Experts of a small language model: width 96, 64 tanh GELU neurons an expert.
Below are experts of layer 3 (counted from 0) of a mixture-of-experts language model. Rows are named router (the router's row for the expert), up (a neuron's input weights, with its number) and show model dimensions 0-95. Each number is 128 + 24 x the weight over its row's rms, rounded and kept within 0 to 255.
Before each expert's rows: a language model's description of what the expert responds to. This comes from a sample of Wikipedia text that the model never trained on.

# expert 54
Biography and topic nouns
router [147 110 119  85 126 127 103 142  94 163 138 170 169 127 138 125 143 170  94 112 146 184 134 158 108 125 115 154 123 102  71 159 162  95 142 146 122 174 136 147  92 122 125 116 131 114 150 131 113 113 146 137 186 133 101 144 147 155 107 128  97 118 106 125 123 131 121 109 147 181 125 122 134 138 118 124 132  86 126 181 137 130 156 155 133 157 161 148 149 138 111 124 121 164 115 162]
up1 [155 120 137 121 172 145  87 112 102 125 137 151 129 175 149 149 121 108 108 152 132 115 129 124  89 165 113 123 124 137 105 138 140 140  97 135  81 137 105 158 116 132  89 147 106 131 105 128  54 127 135 108 131 175 138 164 161  70  75 146 127 127  98 146 131  90 124 126 158 116 156 116 142 149 111 107 121  93 155 146 135  92 135 141 127 141 188 129 154 113 135 121 136 139 138 115]
up2 [141 156 144  94 148 117 132 100  68 143 122 134 155 182 148 140 110 144 112 102 140 168 158 113 100 130 135 143 135  99 136 152 147 120 137 122 104 114 124  98 116 139 123 159  91 128 125 147 131 131  88 119 149 125 139 139 123 123 112  87  99 115 134 150  92 108 108 170 171 139 117 147 132 151 116 155 111 103 106 118 149 168 142 154 156 136 134 141 143  97  68 144 166 179 149 182]
up3 [145 153 126 118 142 130 146 168 134 126 116 166 173 117 138 155 166 138 111  87 157 169 120 157 137 105 157 130 143 113 115 150 107 117 124 164 108 125 122 169 100 125 127 107 168 104 137 120 112 147 114 142 125 133 148 155 146 101 147 131  97 139  98 157 159  75 152 133 135 168 157 120 117 165 178 123 144  99 136 164 130 120 161 125 145 170 100 156 166 140 122 130 104 105  77 150]
up4 [166  87 116 107 104 117 116 136 135 114  93 147 164 158 146 105 146 135  99 125 161 115 129 152 136  80  89 166  99 141 106 144 111 125 112 114 127 155 108 129 117  84  82 122 110 127 143 109  92 140 122 128 157 162 111  91 116 151 118 106  70 113  96 122 137  74 113 123 135 161  92  88 146 165 182 101 113 126 120 144 119  88 144 162 122 145 139 132 126 113 137 114 136 117 140 120]
up5 [118 173 135  92 122  91  84 131 163 138 115 110 114 165 110  89 133 115 112 115 104 128 176 133 123  92 130 123 119 182  92 141 149  99 109 133 175 129 140 119 117 110 130 121 130 137  98  73  89  85 152  87 161 131  95 148 132 157 105 116 120 141  93  93 140 101 109 116 129 122 132  95 133 117 121 162 120 142 146 148 109 110 129 136  95 112 131 133 111 129 133 133  81 127  89  86]
up6 [133 142 153 125 142 139 124 146 146 155 129 100 139 135 133 103 117  94 131 133  94 158 121  90 128 131 155 146 140 115 128 136 166  80 178 159 176 158  90 175 108 122 121 113 174 145 133 167 148 123 108 120 161 127 126 122 116 123 110  98 126  90 164 114 139 136 114 111  78 111 119 108 114  95 120 143 114 152 167 104 133 156 122 114 123 116 144 125  62 119 108 154 102 160 138 178]
up7 [ 99 138 139 110 163  93 108 178 139 149 140 124 129  80  87 146 123 106 139 133 107 114 141 116 133 110 134 123 100 108 108  75 133 111 133 158 124  72 122 131 118 124  96 129 139 163 135  87 103 110 122 172 151 163 144 156 126 130 186 130 124 133 124 145  87 114 161 152 154 103 126 165 144 166 108 150  99 121 102 126  97 136 157 159 113 116  78 111 150 119 135  99 130 150 114 154]
up8 [125 141 159 101 146 102 112 145 116 143 137 160  85 166 124 100 142 118 104 130 124 144 135 152  85  95 183 135 164 145 163 130 115 104 133 112 149 168 134 132 107 110 171 110 133 143 170 124 146 141 112 140 161 125 120 158 155  70 129 106 137 103 138 161 141 131 129  95 121 129 110  86  77  83 128 128 117  81 102 128 107 135 169 110 102 140 117 115 111 100 103 120  93 144 147 127]
up9 [142 138 127 116 120 112  86 134 123 144 133 158 115 176 134 130  80  99 173  95 162 182 142 113 125 128 135 171  94  84 104 144 152 117  96 118 141 175  89  97 100  95 128  90 120  93 127 133 130 111 135 136  97 173 124 103 125 116  86 136 121 144 139 121 116 114 115 167 145 178 148 119 149 128 133 120 146  75 121 157 153 125 122 156 130 144 153 126 112 128 101 115 153 133 140 150]
up10 [156 116 175 158 124 132 177 114 132 123 126 159 151 165  98 123 105 151  94 154 111 143 145  83 133 107 121 114 139  97 102 135 111 112 141 113 133 153 139 158 148 102 113 108 124 136 136 124 124 120 118 151 121 144  75 166 129 121 166  94  91 130 142 153 162  76 112 134 170 200 118 138 142 145 112 116 128 143 146 114 136 147 139  81 134 180 125 167 122 127 157 138 142 106 125 148]
up11 [166  86 133 124 136  99 128 140 143 146 126 142 131 151 140 173 153 100  74 121 139 159 102 162 120 116 118 158 146 113  84 128 135  55 115 176 133 107 129  81 108 187 111 107 130 135 151  86 133 125 132  89 131 127 130 121 132 127 164 107 126 121 127 131 140 134 129 119 156 120 121 136 102 137 126 119 113  86 127 156 173 140 139 154 184 139 115 174 166 123 125 128 129 129 152 117]
up12 [133 112 100 135  81 120 181 138 123 159  59 137 165 116 141 174 118 134 134 143 123 125 148 112 109 104 136 116  99 107 154 123 145  90 128 160 123 152 114 137 142 164 132 112 124 120  84  81 151 152 128 152 142 121 106 136 158 148 166 115  77 131 130  93 130 117 150  97 137 171 145 124 106 136 115  98  93 105 170 149 155 101 112 129 176 148 120 114 155 137 137 151 107 113 137 122]
up13 [181 116 128 102 143 129  97  72 101 130 165 148 168  95 177 151  89 121 132 103 144 160 107 138 133  95 137 153 138 152 158 136 179 102 113 153  92 136 124 125 100 129 129 117 151 128 149 138 159  95  99 104 109 147 135 115 163 106 107 155 123  95  98 148  96 109 113 117 141 152  99 108 136 172 113 108 126 113 173 132 153 105 149 161 150 123 135 142 155 141 103 129 111 109 146 133]
up14 [142 146 133 117 123 186  94 133 118 164 115 145 117 141 133 101 140 133 109 113  87 150 142 124 139 138 130 173 119 120 126 151 145  99 178 132 165 116 152 138  93 157 129 112 162 111  81 160 110  95 117  79 178 156 150 139 144 159 100 106 118 133 102 159 107 141 103 175 147 141  98 111 175 140 104 107 173 122 116 122 138 136 117 126 150 108 153 129 149  90 132 119 130 131 167 129]
up15 [106 148 120 160 104 114 123 179 118 123 132 139 124 134  86 141 130 119  95 120 164 114 135 129 153 147 118 137  78 140 110 132 162 148 137 145 161 153 139 118 124 115 158 132 164 124 145  90  95 115 117  64 158 105 105 131 136 109 150  83 109  79 114 129 117 128 103 111 150 126  92  97 118 134 131 135 140 142 119 133  65 123 138 146 160 106 105  94 148 149  83 145 162 119 115 180]
up16 [183 173 141 114 102 135 123 103 118 140 162 149 120 169 115 110 117 145 118 162 141 142 102 148 143  84 127 144  99 129 122 123 149 114 145 147 104 166 135 156 114 102  86 152 125 105 127 117 107  67 187 138 174 125 142 138 100 123 128 104 148 121 146 118 162 142 104 124 168 102 125 191 120 101  95 138 139 159 128 118 162 160 121 121 153 126 109 143 124 115 148 155 135 147 110 152]
up17 [179 107  97  97  95 101 142 111  94 167 143 124 129 140 177 113 159 100 141 151 154 119 139 133 118  91 126 158 136 138 148 167 137 116 141 101 142 106 141 134  79  99 113 146 128 152 157 146 117 117 158 140 183  95 138 167 154 113 122 114 118 101  90 152 100  91 140 125 160 152  99 137 119 109 103 134 168  80 148 135 143 152 150 151 135 108 103 132 141 101 122 145 113 155 146 115]
up18 [153 161 127 155 105 137 160 151 130 131 138 136 132 138  64 100 145 161 112  89 126 103  87  67 110 163 173 117  93  94 136 136 160 123 143 135 132 100 106  84 124 128 129  64  80 139 117 129 106 136 129 137 154 125 111 129 120 161 117 131 170 118 170 116 124 116  76 141 138 132 149 142 118 137 135 103 132 130 118 108 103 130 129 146 128 164 168 114 170 154 145 135 126 130 147 124]
up19 [152 144 135 167  94 136 113 134 112 148 119 120  99 168 136 126 134 158 127 137 104 158 148 141 144 168 123  97 118 130 102 148 153 135 105 164 138 146 170 166 126 132  97 134 180 157 105 124 136  93 184 132 157 134  95 153 115 134 148  85 134 131 171 109 134 127 138 108 158 167 144 134 102 111 141 110 164 145  77 138 149 131 144 185 121  99 134 156 118 108 164 154 126 112 154 136]
up20 [137 139 133 106 129  99 102 163 126 150 146 132 161 121 130 126  75  86 144 101 170 157 149 184 102 129 149 145 117 155 135 124 124 140 128 127  72 169 137 158  72 142 120 149 137 109 120 135 152 125 151  78 117 162 126 129 143 131  92 176 141 114 114 134 106 122 147 159 142 136 155 106 174 160 135  98  97 115 106 128 147 102 144 144 127 153 143 129 145 109  90 116 128 150  99 161]
up21 [140 129  91 114 130 145 123 170  92 114 137 120 138 144 137 122 150 131 136 179 117 155 116 161 149 160 147 129 130 187  96 119 121  97 118 147 129 177 166 138 112 118 105 140 121 131 130 148 111 142 121 147 175 127 133 162 149 130  85 124 116 160 128 151 167 139 138  72  79 133 107 150 128 133 158 102  94 120 107 113 123  90  98 122 113 163 153 165 128 122  82 100 125 161 155 136]
up22 [170 144  97 127 132 168  97 157 135 134  97 166 111 128 142 136 164 124 132 133 164 166 140 170 149 102 173  76 138 116 111 113 137  88 108 126  90 167 140 143 130 118 123 139 124  97 131 100 176 116 152 159 158 131  83 145 112  85 126 104 159 124 142 130 155 148 137 107 124 137 146 132  90 112  95 111  77 123 131 154 156 106 119 132 106 137 132 158 126 154 128 107 129 171 124 104]
up23 [167 135  82 133 126 109 157 126 139 123 106 129 144 153 124 108 103 144  54  93 163 113  96 126  65  90 121 148 160 111  96 135 118 118 141 130 127 121 136 125  93 139 154 114 138  64 142 136 128 139 143 140 181 133 108 117 133 156 133 132 128 116 117 134 123 104 105 103 113 122 123 140 139 141 116  92 142  79 120 176 108 142 143 103 162 149 139 128 133 143 133 132 133 201 147 126]

# expert 0
Adjective-forming suffixes
router [122 117 133 155 107 109 128 107 126 117 122 159 164 134 128 159 118 139 117 137 135 164 129 153 125 110 168 116 155 151 127  59 102 130 140 125 167 141 140 134 129 105 104 145 155 119  88 143 124  96 187 121 133 149 137 149 139 148 113 119 104 117 125 146  83 115  57 120 132 126 132 116 169 127 160  70 139  70 141 115 167 147 136 130 126 118 141 164 129 157  83 114 141 156 116 134]
up3 [105 156  98 116 119 134  90  93 168 118 101 157 131 145 144 153 152 153 109 111 194 108 129 135 129 148 134 151 120 146 107 129 132 109 158  92 158 114 130 140 131 127 109 114 118 132 126 140 119 152 126 120 116 119 131  86 138 102 142 108  93 111 113 103  78 107 125 168 127  88  94 145 129 129 153  86 114 127 155 114 113 140 109  88 141 178 121 180 154 114 120 130 127 178 102 185]
up4 [107 116 131 114  96 191  94 124 154 144 163 147 120 103 105 122 145 150 139 158 149 112 132 155 156 108 185 134 192 157 103 116 114 104 139 159 138 162 157 125  98 117 107 149 119 111 144 112 136 131 178  98 148 133 145 140 117 136  80 147 125 132 122 149 114 138 135 112 128 113 139 106 126 144 154 134  92 139 182 135 132 140 143 127 191 123 177 123 131 142 128 121  99 145 145 161]
up5 [112 115 159 137 106 131 123 143 141 128 153  97 131 121 165 140 117 154 101 121 107 127  88 123 142  78 193 108 141 110 126  95 162 135 157 156 121 118 122 129  94 116 101  96 110 104 144  93 161 133 151 104 144 163 120 146 104 126 158  72 129 138  90 146 136 128 111  89 125 115 132 114 162 162 133 101 142 138 159 126 138 123 130 113 152 129 131 159 174 135 132 138 106 159  51 133]
up6 [107 141 100 135 120  93 150 135 133 117 120 159 126 129 195 133 111 117 119 147 152 136 147 145 120 112 151 131 155 153 131 101 137 130 120 148 175 106 125 136  94  83 145 107 156 175 116 128 143 131 116 132 128 113 140 126 112 144 144 125 157 120  98 100  97 121 158  71 134  87 135 104 170  94 113  83  87 154 131 123  98 116 113 117  64 145 150 122 102 149 111  76 134 115 141 161]
up7 [126  91  98 161 102 144 154 127 111  99 124 106 134 113 138 105 152 130 140 119 119 116 131 102 120 117 132 109 143 207  87  64 132 133 125 124 119 105 146 101 158 147 147 159 174 158 138 123 144 136 115 136 146 118 100 114 161 144 120 144 129 106 110 122 125 109 137 107 163 121 137 146 124 126  99 114 101 145 172 154 173 103 162 144 131 171  96 114 122 108 108 101 145 114 168 184]
up8 [ 66 162 113  80  82 146 142 100 117 121 126 143 136 124 131 163 151 138  99 142 151 198 149 115 100 156 126 124 143 107 107 122 130 125 125 150 121 154 148 102  97 137  97 197 126 100 132 174  86 154 149  99 127 115 135 163 167 145 130 124 124 128 114 165 112 139 144 129 115 116 112 112 129 137 115 112 121 137 161 132 135 129 109 176 185 135 121 104 115 108 123 123 130 128 103 151]
up9 [116 132 125 180 131 105 128 131 116 132 187 140 158 117 121 113 130 154 136 124 159 128 112 130 112 140 155 117 151 151  81 125  77 100 122 122 114 145 166 194 132  81 123  80 128 107 106 124 123 141 154 133 169 124 116 157 126 140 154 127 138 118 139 143 131 115 102 116  92  87 161 140  92  87 119 125 145 132 122 139 157  89 124 176 139 112 154 172 172 151 156 141 120 137 125 140]
up10 [138 140 111 188 110 103 119 130  81 125 147  82 185  83 112 171 194 137 118  77 135 159 118 137 152 133 109 151 159 118  92 144 129 149 115 162 152 118 133  87 165 123 152 111 121 124 126 176 143 123 136 133 172 120 144 132 149 136  95 125 141 162 101 167 110 136 117 161 114 136  92 129 118 136 125 107 102 116 164  98 122 134 120 131 141 129 138 161 131 132 137 142 135 135 136 146]
up11 [110 125 163 177 148 119  87 129 132 116 144 164 135 139 121 110 146 133 134 114 132 148 129 174 115 104 131 149 142 104 113  83 118 130  83 151 124 171 115 123 135 130 131  73 111 123 136 153 132 148 164 176 154 145 123 168 163 141 113 178 170 115 136 138 129 146 112  66 138 176 137 122 121 107 145 139 153 113 122 111 131 119 109 111 129 126 110 116 159 119  68 133 170 149 153 142]
up12 [155 102 137 175 115 131 148 134 128 157 115 153 138 144 111 107 142 147 123 122 151 137 123 122 113 140 139 115  98 117  92 115 120 137 115 108 119 165 148 145  89 124 116 131 120 132 117 116 111 132 116  77 115 141 151 148 166 121 112 157 122 111 124 143  59 126 122 136 122 155 131 112 145 104 116  80 155 113 115 154 203 162  98 189 138 106 174 141  97 184  92 155 128 134 118 122]
up13 [ 93 129 127 134 136 101  57 114 124 125 129 140 131 136 146 124 109 155  95 166 147 148 133  88 119 120 149 123 162 121  99  87 152 136 153  91 147  95  90 164 132 123 139 137 113 115 142 127 116 162 107  95 167  79 130 143 160 129 130 107 154 132 173 148 172 139  81 136 123 138 150 151 119 156 129  81 127  83 164 114 168  97 115 108 104 131 116 116 123 117 140  93 116 129 133 142]
up14 [107 120 114 156 118 100 123 101  98 115 122 169 134 107 137 144 128 178 172 144 122 119 147 102 146 119 129 114 130 125 132 146 117  89 149 121 151 178 121 146 163 107 138 116 143 126 102  83 155 123 133 121 140 105 112 193  99 120 151 101 158 105 126 130  96  57  67 123 176 134 108 131 132 131 108 108 101 171 166 116 118 126 140 136 132  96 142 116 110 125 158 117 129 106 123 154]
up15 [ 80 163 127 161 114 143  87 124 122 151 156 123 125 159  85 123 136 143 135 142 145 158  95 146  99 133 140 132 147 122 129 124 121 112 161 144 127 125 117 122 128 137 120 113 113 130 112 153 180 154 151 128 152 159  66 123 118 122 119 147 135 103 139 173 121 119  97 137 116 147 143 155 150 197 100 131 120  90  85 139 140 135 128 177  99 115 136 140  77  72 134 129 136 122 141 169]
up16 [115 139 102 162 116 149 107 141 101 108 150 152  96 133  97 137 120 162 120 128 104  97 143 120  97 117 133 132 131 118 136 122 153 119 131 153 140  94 125 153 136 121  95 142 135 142 180 141  86  48 152 129 157 149 159 148 115 147 158 125 128 186 113 145 143 116 111 112 123 149 140 108 155 158 168  96 169 106 146 166 150 111 110 125 115 172 148 156 127 144 120 162 115 178 115 122]
up17 [120 134  98 139 133 106  94 115 113 145 133 139 166 110 150 132 152 131 124 123  79 141 120 161 153 104 144  75 110 142 126 122 121 109 139 110 164 107 115 125 151 100 118  98 155 126 141 166  90 152 107 119 166 139 144 133 148 202 141 140 112 174 161 116 150 102 162 114  71 165 173 129 134 120 127 120 123 114 123 133 142 160 132 186 121 109 172 144 145 111 110 120 148 132 135 110]
up18 [124 115 151 111 114  96 161 151 119 169 116 171 144 127 153  96  77 110  81 129 152 178  76 138 111 127 140 116 141 136 103  99 116 142 140  83 152 163 118 115 100 106  76 127 128 126 109 124 136  86 145 122 117 103 119 126 151 157  98 131 133 101 112 146 135 136 120 118 102 105  80 146 155 150  98 112 147 114 111  94 175 143 136 114 128 133 109 152 142  91 105 143 128 128 104  83]
up19 [ 99 134 121 145 129 124 140  89 139  80 124 130 144 125 130 154 114 155 156 112 119 177 130 116 175 137 162 108 134 137 105 106 107 152  82 153 123 124 119 193 125 126 119 135 176 142 104 128 119 115 132 132  93 112 138 135  98 165 122  83 117 133 120 108 105 116 138 135  99 155 102  99 133 103 149  88 142 113  95 106 177 132 161 140 115 145 156 158  77 124 143 118 154 141 180 114]
up20 [102 132  94 158 121 140 125 153 126 109  99 156 118 157 137 139 122 154 125 123  87 125 108  89 162 143 180 168  88 115 115 125 168 151 115 114 163 169 105 144  99 152 148 156 135 156 133  97 126 152 150 149 118 174 100 160 119 166 155 115 121 124 114 134 107 124 140 121 136 171 129 109  91 136 106 172 133  93 109  87 181 115 131 153 112 151 132 104 118 105 105 134 108 124 140  99]
up21 [159 125 105 145 119 133 164 114 148 101 148 173 130 122 138 164 141 154 101 131 132 160 125  96 122 141 161 147 138 127 111 104 113 139 147 116 129 140 144  85 131  99  80 174 169 157 142 135 107 125 145 111 100 139 134 151 139 123 187 133 157  91 148 149 154 113  99  81 139 121 102 119 146 130 107  68 141 114 127 138 155 116 145 110 130 114  79 158 100 180 130 135 116 164 107 110]
up22 [128 119  68 133 140 144 138 121 143 182 129 160 122 155 174 102 134 182 127 133 103 136 118 166 122 110 141 128 117 125 100  96 148 118 149 114 146 130 111 115 142 112 166 136  99 151 119 139  93 143 151 101 148 140  99 130 125 121 142 139 163 119  88 152 127 115 121 123 135 149 109 114 115 152 149  91 118  61 118  85 129  97 116 124  89 107 129 149  83 167 124 113  98 128 121 186]
up23 [100 123 144 134 113 137  98 127 107  85 115 159 144 102  85 117  69  78  94 160 157 154 157 154  93 118 114  99 169 103 120 122 123 153 162 117 152 100 162 117 139 105 106  98 123 133  92 175 113 120 150 112 153 149 129 170 138 142 111  78 121 136 113 154 111 113  74 121  94  91 146 102 132 125 129 119 107 136 137 130 147 136 123 121 185 110 133 124 129 129 140 118 123 145 141 128]
up24 [134 119 178 146 119 159 128 105 148 102 121 115 142 104 174  92 102 117 114 140 131 133 160 193 136 145 158 131 175 120 107 126 176 143 123 100 150 144 142 113 159  95 105 140 166 144 123 111 140  83 143 178 128 103  94 134 120 164 190 116 142 167 125 132 136 115 137 161 131 134 167 114 119 113 111 113 118 138 137 155 127 123 122 137  90 162 122 131 138 103  84 162 123 143 137 125]
up25 [139 150 177 106 125 106 114 156 121 106 130 118 157 160 127 170 105 133 123 132 103 129 117 110  47 129  90 170 134 113 149 122 105 130 115  96 131 126 112 110 136 150 104 160 145 120 161 158 127 116 117 121 122 166 144 123 125 143 135 105 140 151 119  94 135 109 157 138 140 117  98 120 118 143  79  82 111 100 130 123 118 108 186 142  90 145  79 136 146 124 126  84 156 144 174 126]

# expert 46
Line breaks ending sections
router [137 148 121 113 110 111 104 119 125 156 110 126 138 137 137 128 124 195 113 162 153 188 129 147 108 164 110 108 122 142  95 147 107 106 103 129 180 120 133 122 136 118 144 114 123 131 158 108 129 139 117 147 124 156 118 157 194 177 141 124 132 128 121 125 114 146  78 154 125 123 127 116 123  88 107 101 177 110  79  84 131 113 169 109 124 134 141 134 102 156  99 112  98 132 152 158]
up1 [139 113 108 144 152 118 106 116 101 121  89 122 138 143 112 166  99 144 127 187 136 145 114 132 105 160 109 159 155  87 107 118 127 144 130 146 140 122 103  49 150 129 142 118 140 121 120 148 160 155 124  98 122 131 155 150 138 102  96 123 123 170 119 126 144 126 141 141 147  98 190 152 162 138 105 101 110 124 139 104 157 158 110 123 161 102 152  88 188 112 130 123 149 155 120 140]
up2 [120 156 144 139 145 103 105 118 129 162 112 167 132 131 108 152 133 122 105 113 112 125  88 134 158 159  82 139 173 133 128 130 168 166 137 160 143  96 101 119  87 110  99  97 172 156 109 135 116 139  93 168 131 145 131 127 172 131 150 136 158 144 103 133  91 123 159 130 116 106 132 138 133 147  87 109 172 133 134 134 173 120 168 123 138 157 144 102 132 143 102 101 122  85 148 170]
up3 [138 121 153 108 161 139 136  96 140 120 128 109 117 122 165 187 130  99 108 113  91 143 129 108 116 120 142 132 156 146 127 120 153 145 100 158 141 156 125 123  98 105 145 130 104 122 139 114 171 128  90  76 120 151 137 118 118 123 152 133 106 147 116 117 116 112 155 145 155 139 153 134  82 135 162 106 142 148 120 111 164 122 169 162 123 129 112 136  94  91 107  62 112 189  96 172]
up4 [142 116 113 139 133 107 129 130 121 121 150 119 103 127 164 141 171 131 179 128 102 140 133 122 101 113 136 101 117 111 148 159 158 109 122 126 103 102  87 126 145 121 138  85 123 127 102 130 113 161 142  94 132 164 129 182 148  77 181 108 122 116  75 148 135 138 170 144 144 109  85 126 117 114 143  98 144 112 142  68 143 125 173 122 153 143 143 141  85  85 142 134 158 126 129 134]
up5 [122 122 159  85 126 135 148 146 177 143 111 117 137 108 163  98 129 122 147 147 135  84 128 132 106  74 114  89 129 128 133 171 176  87 147 129 149 101 121  96  91  98 151 112 125 142 135 139 120 111 119 102 151 106 128 192 113 120 109 137 129 105 109 116  70 112 133 145 127 117 121 135 104 115 105 134 188 110 111 130  62 115 113 136 135 119 120 169 115 154 118 110 138 143 138 114]
up6 [158  89 163 121 112 143 153 117 116 120 114 115 123 158 153 135 135 141 126 102 150 103 123 177 108 144 133 111 114 114 130 121 130 112 112 119 156 128 162 125 116  79 111 118 142 122 108 123 121 145 158 163  79 139 164 153 146 117  74 102 157  88 158 124 134 128  95 137 136 113  89 126 105 112 115  61 125 114 111 104 143  71 126 149 155 164 128 164 181 155 145 108 134 132 157 137]
up7 [160 136  75 136 138 159 120 134 125 136 119  92 105 147 123  98 132 136 123 159 123 143 121  67  65 170 150 152 153 148 130 152 103 125 118 118 129 137  97 121 110 155 101 143 135 101 164 116 149 108 155 134 126 124 127 103 150 118 132 138 128 164 174 139 144  91  96 158 136 125 118 122 168 113 140 118 146 147 100  78 141 125 137 112 156  99 108  88  80 154  78 140 134 140  94 125]
up8 [112 159  99  90 135 139 109 166 126 177 134 114 106 134 139 131  78 134 122 150 119 121 113 145 130 122  97 160 129 140 124  95 143 133  94 119 126 113 123 119 116 127 166 144 118 159 127  97 113 157 119  95 155 115 123 155 153 155 145 153 137  77 124 108 173 162 163 144  67 155 105 144 122  66 129 143 174 159  98 147 132 154 118 137 136 135 110 101 101 128 143 107 160 156 156 139]
up9 [167 141 151 145 138  91 115 133 148 126 131 134 115  90 118 140 124 152 119 159 136 135  94 153 123 139 113 119 151 140 111 137 137 135 101  61 165 155 164 108 119 165 122 119 126 130 137 111 150 140  95 153 127  94 124 135 124 134 152 149 113 156 160 104 188 124 139 145  97 135 168 116  79 106 133  85 113 105 120 144  68 117 177 126 100 155 108 105 152 103 170 135 145 140 153 142]
up10 [133 112 120 135 103 147 101  91 113 123 141 140  96 119 107 119  94 145 127 186 112 131 102 102  93  77  84 110  92  91 116 160 160 127 136 127 149 127 120 115 133 122 181 114 127 170 109 117 122 163  48 140 107  86 168 127 154 162 114 124 130 142 144  89 127 115 162 148  99 149 118 137 153 123  97  92 107 157 131 134 128 103 148 139 133 137 136 151 153 119 137 118 128 135 128 149]
up11 [165 110 113 130 133 139 112 156 138 113 130 176 123 154  98 167 127 119 138 162  96 140 153 118 104 158 115 171 160 164 111 136 151 195 143 145 111 157 116 106 148 143 144 137  59 105 144 117 101 144 125  93 108 161 101 146 138 140  85 111 103 124 121 124 126 128 116 124  99 140 147 104 174 151  99 111 135 107 115 102 162 111  98 139 137 148 172 123 150 144 118 110 130 106 155 100]
up12 [109 134  86 123 171 171  80 128  94 135 145 138  90 122 135  94 104 110 111 117 121 145  93 127 110 104 109 155  94 167  98 138  93 121 134 111 122  97 144 103  92 145  89 110 111 160 117 132 166 180 119 154 140 138 100 102 134 153  97 144 130 122 102 167  89 130  96 130 104 164 148 124 133 151 107 114 153 105 117 141  98 134 150 129 189 137 147 122 100 156 129 123 131 110 139 128]
up13 [126 138 116 168 129 148 156 147 146 105 112 145 191 135 102 111 126 176  99 137 148 135 108 126 110 104  99 151 116 161  80 101  84 138 110 121 120 115 137 140 140 123 141 149 147 131 150 115 120 122 108  83 155 150 127 118 137 118 116 121  98 175 129 150 146 120  64 138 120 140 129 162 145 123 102 120 135 171 146 150 169 110 112  73 152 176 119 125 153 152 149 158 108 129 111  97]
up14 [158 125 150 122  91 126 114 140 105 125 123 100 141 179 127 144 151 107 119 173 155 140 117  86 136 114 159 117  63 112 137 125 106 115  95 163 153 135 159 177 111 140 152 150 162 144 158 161 161 117 178 127 134 166 136 137 182  98 148 132 159 115 124 116 120 144 107 133  99 110 142 120  92 139 128 104 165 132 131  95 133 150 164 123 162 129 158 116 117 111 118 123 151  92 118 132]
up15 [107 162 113 138 105 169 130  79 124 176 146 108 105 104 115 117 141 158 161 156 141 141 149 162 108 127 100 129 127 121 122 108  77 141 106 113 146 193 130 137 130 123 111 118 186 124 138 128 138 142 125 140 161 120 108 128 113 115 107 145 108 130 162  81 101 108  86 150  77 108 155 136 116 196  99 123 146 132 117 113 140 129 107 116 100 145 115  99 130 120 123 124 128  92 123  94]
up16 [119 119 138 152 122 138 133 138  95  95 150 101 158 169 158 124 100 113 119 146 148 142 132 118 125 140  92 125 164 121 131 201 143 115 114 164 133 108 137 130 135 143 169 104 135 164 101 127 124 119 109 100 160 194 149 136 160 153 179 116  93 123 137 103 148 138 143 154  72 121 164 117 135 154 142 118 140 132 146 110 126 141 162 106 122 136 137 129  96 155 104  87 118 163 107 103]
up17 [123 100 104 119 132 141 108 127 121 135 114 132 168 145 117  91 136 172 114 133 150 134 143 139 123 162 169  93 106 153 100 113 107 134 105 178 144 119 136 151 152  99  94 118 162 132 140 146 157 124 131 163 126 147 118 134 166 154 117  76 137 112 156 136 122 110 113 150 126 150 119  87 125 128 128 115 130  59  85 100 136 106 122 102  97 110 138 103 142 112  73 179 140 107 161 100]
up18 [122 149  86 134 164 147 125 130 119 116 133 105 111 132 116 142 163 129 170 133 106 130 164 145  82  90 111 139 125 134 133 115 133 150 106 154 179 174 163 155 107  91 103 112 120 124 113 100 127  62 127  79 133 122 105 143 114 134 123 150 147 124 119 127 177 196 148 157  91 112 119 114 114 112 159 156 171 106 119 117 112 129 134 137 142 124 122 134 111 121  92 141  88 152 139 132]
up19 [155 123 108 161 122 119 125  87 156 142 151 110 133 174  91 125 105  89 136 114 139 142 113  79 111  97 162 108 104 124 100 180 111 139 135 136 166 163 117 139 127 135 157 125  87 104 165 121 138 144 103 122 161 113  97 140 108 123 128 108  86 170 125 110 132 112 123 145 101  93 179 114 122 113 144 119 136  83 168 111 139 108 128 124 113 143 129 126  88  96 156 118 136 111  79 155]
up20 [ 96  95 164 105  97 171 122 193 103 154 155 147 124 118 151 142  89 202 114 148 118 132 143 172 126 162 118 149 127 113 116 135 130 123 133  95 107 148 136 139 148 132 152 112 163 125 110 143 140 134  91 104 144 127  89 181  96 111 125 133 133 115 166 139 129 127 128 140 108 158 132 112 138 140 114 119 157 147 173 110 130 127 109 132 121 154 119 182 131 169 138 160 134 139 109 100]
up21 [134 113 115 166  94 129 138 136 138 168 137 132 114 110 107 107  99 138  94 143 134 143  96  88 127 113 125 145 107  96 150 177  87 144 156 139 162 125 122 122 166 123  84  92 135 149 170  92 152 131 115 130 103 117 152 168 151 116 161 103 151 123 115 108 149 121  64 138 124  86 105 150 173 118 126 131 136 133 107 138 134 151 158 141 118 118 148 144 112 124  86 162 135  94  84 145]
up22 [158 125 125 154 119 126 156 160 175 128 142 113 128 110 115 102 110  97 114 123 156  93 119 139  86 141 122 166 100 130 137 164 152 124 131 128 121 101 102 151 109 136  70  89 179 106 143  92 122 156 135 138 115 120 105 144 117 125 130 145 151 141 167 106 131 130  93 113 115 175 179 131 163 100 125 104 147 128 108  80 122  75 114 165 111 142 133 142 118  97 169 142 131 112 134 148]
up23 [154 135 102 116 136  96 107 140 144 137 124 125 125 156 181 127 116 146 149 136 134 173 127 105 120 142 136 143 150 131 115 180 150 179 115 126  75 164 114 158 136 145 137 128  84 142  92 147 123 125 139 142 151 210 120 153 142 117 205 118 100 118 127 125 123 129 133  92 133 141 125 170 110 127 119 123 138 168 105 124 131 123 150 151 156 128 158 105 131 151 103  91 124 127 108 118]